From a checkpoint of a small mixture-of-experts model trained on Wikipedia.
Size: width 192, vocabulary 2048, 30.4M parameters.
Below are experts of layer 3 (counted from 0) of a mixture-of-experts language model. Rows are named router (the router's row for the expert) and show model dimensions 0-191. Each number is 128 + 24 x the weight over its row's rms, rounded and kept within 0 to 255.
After each expert's rows: a language model's description of what the expert responds to. This comes from a sample of Wikipedia text that the model never trained on.

# expert 12
router [134 112 128 130  99 113 138  99 115 140 170 143 153 163 150  87 149  99 134 171 104 129 127 186  97 133 137  67  98  87 120 160 110 148 144 147 158 137 146 139 151 141 164 118 120 167 164 140 161 110 105 142 161 115 119 141 143 165  97 154 139 137 130 149 120 143 134 137 108 139 129 163 157  41 115 149 139 108 120 128 139 108 151 127 119 168 128 150 134 140 140 113 138 155 140 145 123 140 144 119 129 164 143 138 117  89 149 106 146 115 131 102 158 141 141 123 138 141  91 102 160  74 102 110 158 112  95 149 136 117 117  93 133 111 142 173 125 139 151 191 133 176 133 119 125 137 107 120 118 111 102 131 154 125 115 120 162 130 153 130 106 145 178 142 107 161 137 155 117  61 148 156 154 135 177 123  98 179 117 121 140 126 141 147 116 121 139 125 159 124 164 128]
It responds to: Inner word stems. Middle or final stem pieces of common words, often military, political or scientific, such as revolu-tion, mobil-ize, bron-ze, mathe-ma-tician.

# expert 19
router [121 122 119 109 139 149 134 154 153  77  94 153 110 109  96 147 105 152 152 101 146 130 162 158 142 122  88 194 113 145 163  95 133 111 132 110  94 118 105  92 136 139  94 127 123 105 119 114 113 142 197 156 110 143 122 108 173 161 124  93 140 136 141 146 129 118 129  79 148 110  90  99 114 100 119 114 116 111 140 135 114 131 147 108 131 113 112 133 162 145 125 138  92  85  88  77 115 156 154  90 134 135 128 150 150 141 118 155 133 109 122 135 154 124 156 143 123 117 191 123 106 115 192 139 110 156  99 154 140 130 152 176 140 152 146 134  96 153 127 111 139 107  98 134  77 132 135 131 119 136 154 157 138 153 109 154 172 133 110 129 136 118 144  99  91  79 102 136 117 141 138 153 133 144 166 140 143 121 136 165  81  85  99  99 119 148 127 136 112 112 122 112]
It responds to: Capitalized name pieces. Piece right after a name prefix like Mc or Ha (Mc-V-ay, Ha-wa-ii), plus word starts such as con, pre, National, French.

# expert 21
router [ 89 136 134 126  94 131 106 131  97 119  86 116 115 136 108 130 135 135 116 164  99  80 166 115 112 165 165 142  84 158 102 144 133 102 123 129 117 140 139 134 110 109  71 148 172 135  88 109 146 160 102 110 142  93 143 140  58  97 146 149 118 115 104 136 103  78 156 134 111 122 130 121 136 152 150 143 142 131 116 133 169 124  88 115 131 176 119 133 120 153 144  96 127 119 153 145 158 162 130 118 150  87 109 112  95 140 126 134 151 135 117 114 142 128 156 142 105 118 123 112  86 118 107 147 129 155 171 107 146 127 122 154 130  63 149 110 133 141 182 147 127 126 143 127 141 122 122 143 120 148 127 133 166 162  91 136 123 158 149  97 122 120 119 155 153 132 174  95 141 170 137  81 148  97 144 136 124 184 131 128 158 189 117 145 109 122 121 117 156 146  97  92]
It responds to: Descriptive and technical words. Nouns and word starts in architecture, species, and geography infobox text, such as rect-angular, win-dows, Kingdom, Built, Coordinates, type, site.

# expert 26
router [137 150 137 136 137 140 127  95 110 135 118 148 106  99 150 139 156 135 108 143 123  87  92 114 115 137 197 129  96 130 106 130  96 118 130 122 140 175 143 107 115 116 111 163 178 143 111 114 155 126 101 146 129  88 168 131  91 105 137 121 116 145 111 144 121 112 148 180 152 174 140  98 153 157 172 135 124 136 126 106 141 118 115 153 129 119 146 156 117 147 130  88 114 145 139 160 122 102  96 128 147 129 158 110 102  99 150 115 115 164 126 108 130 160 104 122  87 104 109 107 109 100 110 146 169 111 128 101 149 109 115  94  97  73 151 142  97 133 157 184  98 126 173 152 137 136 109 129 153 132 114 131 172 109 128 109 104 140 158 155 106 166 158 144 140 123 138  87 158 149 142 100 129  95 180 151  85 140 107 106 159 153 148 136  95  91 165 120 154 152 118 147]
It responds to: Biology species text. Tokens in species and taxonomy descriptions of moths, plants and insects, such as showy, first described, species, plus nationality words like German.

# expert 11
router [170 129 145 105 129 151 163 182 121 123 151 133 154  73 100 145 124 122 145 142 142 122 169 140 110 146 101 168 111 117 155 105 151 144 148  78 116 171 110 160 136 142 165 106  84 148 145  90 123  87 115 136  88 157 132 124 149 108 154 123 175  89 145 154 154 127 170 150  98 158 160 149 136  54 149 128 125 130 135 121 130 113 130 104 138 150 149 135 116 118 112 166 120 144  98 134 139  95 148 140 141 132 145 160 139 155 107 123 179 136 121 116  86 100 126 122 142 111 168 132 139 134 120  81 132 126 124 121 132 122 124 132 162 128 144 158 139  93 128 112  91 117  98  90  95 164 135 135 174 120 143 135 145  92  94 125 131  87 123 136 146  66 113 155  98 125 147 139  87 137 130 142 101 143 123 120 140 168 183 150 136 132 128 104 123 150 114 140  94 127 120 126]
It responds to: Numbers and small words. Day and score numbers (20–28, 0) and short words like not, if, Du, mostly in tables and prose, plus odd scripts.

# expert 20
router [160 140 149 115 127 135 153 157 100 112 125  81 112 124  93 147 112 143 127 127 130 116 127  96 122 134  68 162 126 108 155  80 147 102 126 116 119 137 147 122 145 147 143 142 102 148 112 100 101 117 164 116 152 108  98 102  95 123 142 163 151  99  90 119 152  97 128  98  72  96 105 163 181  81 128 146 171 126 105 104 144 111 179 133 135 138  99 128  73  88 145 174 135  93 115 143  84 109 131 159 134 143 110 138 116 178  95 132 157 146 129 149  98 103 104 125 141 134 149 100 136 139 149 116 128 108 143 117 151 130 115 136 135 121 145 102 159  66 121 108  90 129 112 105 134 113 129 135 179 126 135 113 120 154 104 146  92 111 164 129 117 120 122 149 102 128 139 122 120 166  99 158 144 107  93 104 159 176 144 148 159 142 114 102 113 125  94 140 118  92 134 141]
It responds to: Adverbs and discourse words. Discourse and adverb words like However, also, only, again, final, century, and word pieces such as sud-den-ly, in-her-itance.

# expert 2
router [136 120 111 114 153  99 109 134 159 117  83 167 126 149 114  62 101 115 169 150 149  94 132  88 142 101 152 162 111 134 140 124 158 155 126 164  76  88 130 127 132 124 124 129 108 133 120 156 147 144 174 124 143 117  97 114 123 110 120 134 132 148 105  87 174 112 114 135 133 121 131 109 105  78 111 172  98 120 128 112 102 142 103 118 135 100 120 170 118 127 123 134 114  85 116 125 164  91 103 139 127 121 175 125 139 151 146 151 143 153 154 121 122 106 134 145 168 129 143 116  91 167 116 130 142 117 107  83 145  94 154 103 146 142 128 111  87 147 134  86 104 112  80 138 130  98 123 175 120 120 145 156 134 138 126 125 102 113 131 136 121 138 144  58 127 116 140 140 101 115  77 115 125 162 106 110 146  77  69 167 152  95 125 100 110 128 135 123 135  97 113 131]
It responds to: Mid-word stems. Middle word pieces after a prefix or opening fragment, especially after re-, such as reun-ite, re-ca-pture, re-vol-utionary, Regg-io.

# expert 10
router [132 124 169 129 100 131 149 103 132 129 145 118 150 176 123 134 110 115 126 120 114 153 125 119 110 133 138  43 155 167 112 126 145  90  82 165 114 141 124 159 105  99 148 157  92 138  92 123 108 134  97  83 133 116 129 128 104 125 144 146 104 100 153 106 104 114 107 144 110 173 125 155 160 162 169 147 141  71 112 169 182 119  94 176 145 155 162 113 106 118 102 124 156 155 127 101  92 115 112 145 115  96  96 109 117 115 139  96 148  95 115 140 134 124 126 134 102 159  96 121 138 144 127 138 128 109 162 132 141 170 119 106 163 112 132  83 191 112 129 128 158 137 134 140 184 118 116 127 126 105 128 126 150 124 141 120 108 132 110  88 157 116  97 145 121 135 130  93 114 111 129  97 152 126  62 133 159 160 124 120 119 108 106 155 138 102 132 122 130 150 139 115]
It responds to: Public-life words, table names. Civic and political words like Council, Street, public, Democratic, plus pieces of names in census and election tables, such as A-ga-go.

# expert 1
router [110 118 109 138 110 139 147 112 125 122 126 118 132 127 154 125 113 151 152 127 102 141 154 122 157 107 132 189 130 122 123 123 112 145  91 136 110 102 119 118 136 107  92 149 183  94 148 111 121 157 134 153  95 117 112 174 184 147 101 114 129 126 113 149 153 153 112  91 157 165 128 126 129  87 105 128 127 109 151 172 116 161 126 201 152 129 116 129 119 141 110 119 140 127 132 118 174 181 151 132  63 171 130 156 144  71 135 122 120 106 129 162 140 147 158 138 157 100 111 157 132 111 165 143 112 133  93 174 136 150 151 161 144 116 166 168 116 134 132 151 155 160 123 132 102 145 124 111 134 165 114 173 164 138 170 107 110 157 139 153 132  79 128  97 116 130 111 133 110 139 141  95 128 159 142 102 121 110  84 120 101  84 109 129 132 100 138 133 131 138 113 157]
It responds to: Name-word pieces. Middle and end pieces of foreign personal names and place names, often in tables and lists, such as Ka-pt-yukh, Barbari-ć, She-ph-erd's.

# expert 14
router [146 117 133 156 153 129 121 124 141 125 136 161 162 143 131 124 122 142 121 121 150 195 152 201 142 115 115  93  94 103 116 144 123 137 133 154 117  67 109 143 140 111 152 111 133 107 189 151 105  93 100 102  83 176 145 124  97 136 103 135 119 113 113 122 116 180 107 114 132 108 159 144 129 173 133 155  83 151 154 139  86  97 110  95 147 117 109 162 143 128 110 165 155 142 141 141  84  94 141 125 101 155 149 102 146 155 133 154 100 151 123 103 130  99  72 132 105 111  94 132 166 151  85 134 113 130 142 132 110 131 112 123 143 129  92 136 116 161 106 112 143 137 111 112 152 127 166  88 101 131 110 113 105 112 132 111 135  86 121 129 136 132 152 109 149 141 130 130 133 155 122 124  73 140 121 169 125 136 154 133  88 120 134 151 132 139  94 152 108 102 103  82]
It responds to: Sports articles. Words and table cells in football and other sports articles, such as football, coach, Championship, team, season years, fellow, hosted.

# expert 30
router [143 133 133 145 109 127 129  75 113 136 138 140 135 121 164  99 133 138 162 186 104 145 117 134 130 111 127  84  98  96 128 128 165 132 126 153 133 128 139 120 139 116  93 130 114 164 159 147 154 126 123  92 178 124  86 156  95 121 105 137 128 153 122 143 132 155 126 125 109 135 150 168 154  64 112 170 160 139 169 125 113 115 159 112 133 122  99 173 126  95 142 120 153 128 151 165  79 134 133 142  91 140 123 129 128 131 121 120 143 165 104 126 141 151  91 141 146 111 181 104 175 124  98 138 137 122 137 170 142 144 140 112 113 104 107 115 120 130 125 180  65 158  98 117 110  87 131 143  88 150 103 103 132 139 147 153  85  92 147 129 130 123 164 110 153 130 149 166 144 120  92 132 187 132 165 123 109 154 126 154 162 143 126 128 116 142 119 136 157  90 153 148]
It responds to: Word-completing endings. Final parts completing common words after a prefix, such as in-ception, begin-ning, be-gin-s, to-day, country, government.

# expert 22
router [ 97 127 115 149 156 135 157 107 135 144 131 105 107 128 143 151 110 139 119 139  84 105 105 110 134 107 124 116 143 112 132 143 112 145 140 149 156 109 156 107 120 109  97 103 152 121 117 165 124 114 111 132 164 111 117 158 154 113 113 110  95 197 186 141 113 159 125 125 158 116 154 128  94 135 111  83 132 134 120 102  78 178 132 115  91 119 111  54 153 135 162 118 120 121 138 120 178 152 113 103 128 173 127 118 130 124 145 119 109  93 111 140 147 113 173 129 144 137 128 119 138 119 173 127 176 119  90 169  97 131 141 123  86 170 107 115  76 137 131 132 131 106 128 110  79  86 130 163  90 181 156 106 151 130 138 136 104 179 150 155 120 139  97 119 150 140 145 145 147 131  99 127 158 129 141 113 133  73 125 101 120 153 148 114 123 142 122 115 146 132 142  96]
It responds to: Mixed name pieces. The 19 in COVID-19, D-way-ne, and starts like San, Pat and Russia, plus stray symbols and pieces inside names.

# expert 28
router [126 142 111 106 143 140  84 111 157 137 137 146 104  86 155  70 116 131 144 142 120 121 111 155 126 136  88 141 105 105 148 136 115 124 175 154 169 118 147 127 141 173 155  95 107 141 148 123 104  87 170 132 141 117 114 128  77 134 100 139 139 155 123 153 140 158 138  83 118  71 112 134 122  80 167  86 115 157 170 120  98 144 175  91 137 135 111 150 141 151 169 136 121  96 150 160 114 172 140 138 145 155 135 132  92 160 107 144 166 125 103 118 162 142 116 134 152 122 144  94 117 121 122 127 125 131 104 135 156 145 134 149 132 146 137 148  73 133 111 142 174 134 117 106  88  97 126 158 117 120 124  98 120 147 142 152 159 139 139  76 153 142 134 118 155 109 181 155 136 117 116 164 132 119 160 135  81 108 123 139 102 147 143 155  82 137 116  98 116 136 133 126]
It responds to: Inner syllables, common nouns. Middle syllables after a first consonant, especially ough in fought and bought, plus common nouns and adjectives like war, part, major, both.

# expert 4
router [149 117  98  78 113  84 102 130  75 138 161 122 107 158 135 112 134  58 130 102 112  88 164 104 145 112 124 133 189 133 133 122 134 148 146 107 133  89 137 155 126 158 149 137  79 183 107 119 146 104 125 144 144 102 103 119 156 105 147 153 198 153 131 126 121  99 131 130 134 120 103 139 126 123 100 147 143  98 109  99 136 153 133 113  75  97  90  92 114 120 127 141 148  86  89 105 155 128 114 137 136 109 145 153 128 126 133 114 112 135 144 128 108 113 146 124 176 169 140  70  95 137 132 133 141 125 141 126 117 102 142  90 109 160 146 131 156  94 123  75 138  92 112 127 110 145  92 156 133 119 143 142 147 122 119 134 157 158 130  82 125 105 134 148 112 135 108 128 140 107 128 147 118  96  83  97 114  73 114 162 119 111 136 113 109 116 132 114 128 164 146 123]
It responds to: Section headings, discourse words. The second piece of section headings like Re-ception and Personal information, plus linking words such as such, so, due, during.

# expert 27
router [114 111 122 140 101 105 111 116 129 153 198 157 138 125 126 113 121 136 137 130 103 100 123 158  97 113 135 125 133  95 123 113 110 112 126 129 123 100 125 127 176 134 136 134 107 127 142 144 128 139 153 107 100 111 131 173 117 130  78 115 111  94 177 163 148 174 127 109 125  92  98 138 167  73 156 143 116 133 186 131 105 139 172 118 155 140 121 114 113 139 169 128 183 119 125 166  96 137 119 152 152 162 113 130 148  78 123 108  95 129 105 118 165 127 100 132 119 133  79  97 169 123 159 140 130 132 107 163 135 136  99  90  75 153 120 152 138 117  93 154 159 134 113 118 112 106 138 104  62 155  80 116 116 138 136  94 157 117 167 100 135 123 156 144 105 139 116 156 111 108 114 120 109 121 151  96 149 131 139 107 122 111 104 185 129 137 147 122 118 104 140 140]
It responds to: Election and biography pieces. Word pieces in election and biography prose, especially no-min-ation and no-min-ee, plus survi-ved, act-ress, May, Born.

# expert 24
router [ 94 170 148 129 147 148 119 147 152 135 124 160 125 149 156 138 112 102 139 119 164 125  82 119 115 132 106  96 183 120 123 139 108 104 131 155 143 114 109 154 125 110 139 114 116 169 149 151 132 104 135 125  93 150 146 139 132 100 142 103 117 157 199 135 126 165 116 121 165  80 144 114  61 166 112  74 101 149 143 151 154 146 138 126 105 116 150 114 204 174 125 103 118 137 115  61 124 118 130 119 150  80 135 109 102 151 126 120  99  83 110 149 127 110 126 134 106 152 128 114 130 157 138 118 140 112  87 165 105 165 145 135 114 158  67 163 142 130 102 105 182 121 131 140 118 145 142 151  99 105 132 103 146 120 142 130 168 133 117 102 146 157 120 121 129 117 129 132 133 121 124 127 126 111 123 146 121 110 136 124  68 105 122 111 169 136 113 125 108 140 141 101]
It responds to: Capitals, codes and table names. Capital letters, country codes and name pieces inside tables and abbreviations, such as ISO, ROU, C-ic-carelli, NP_, United.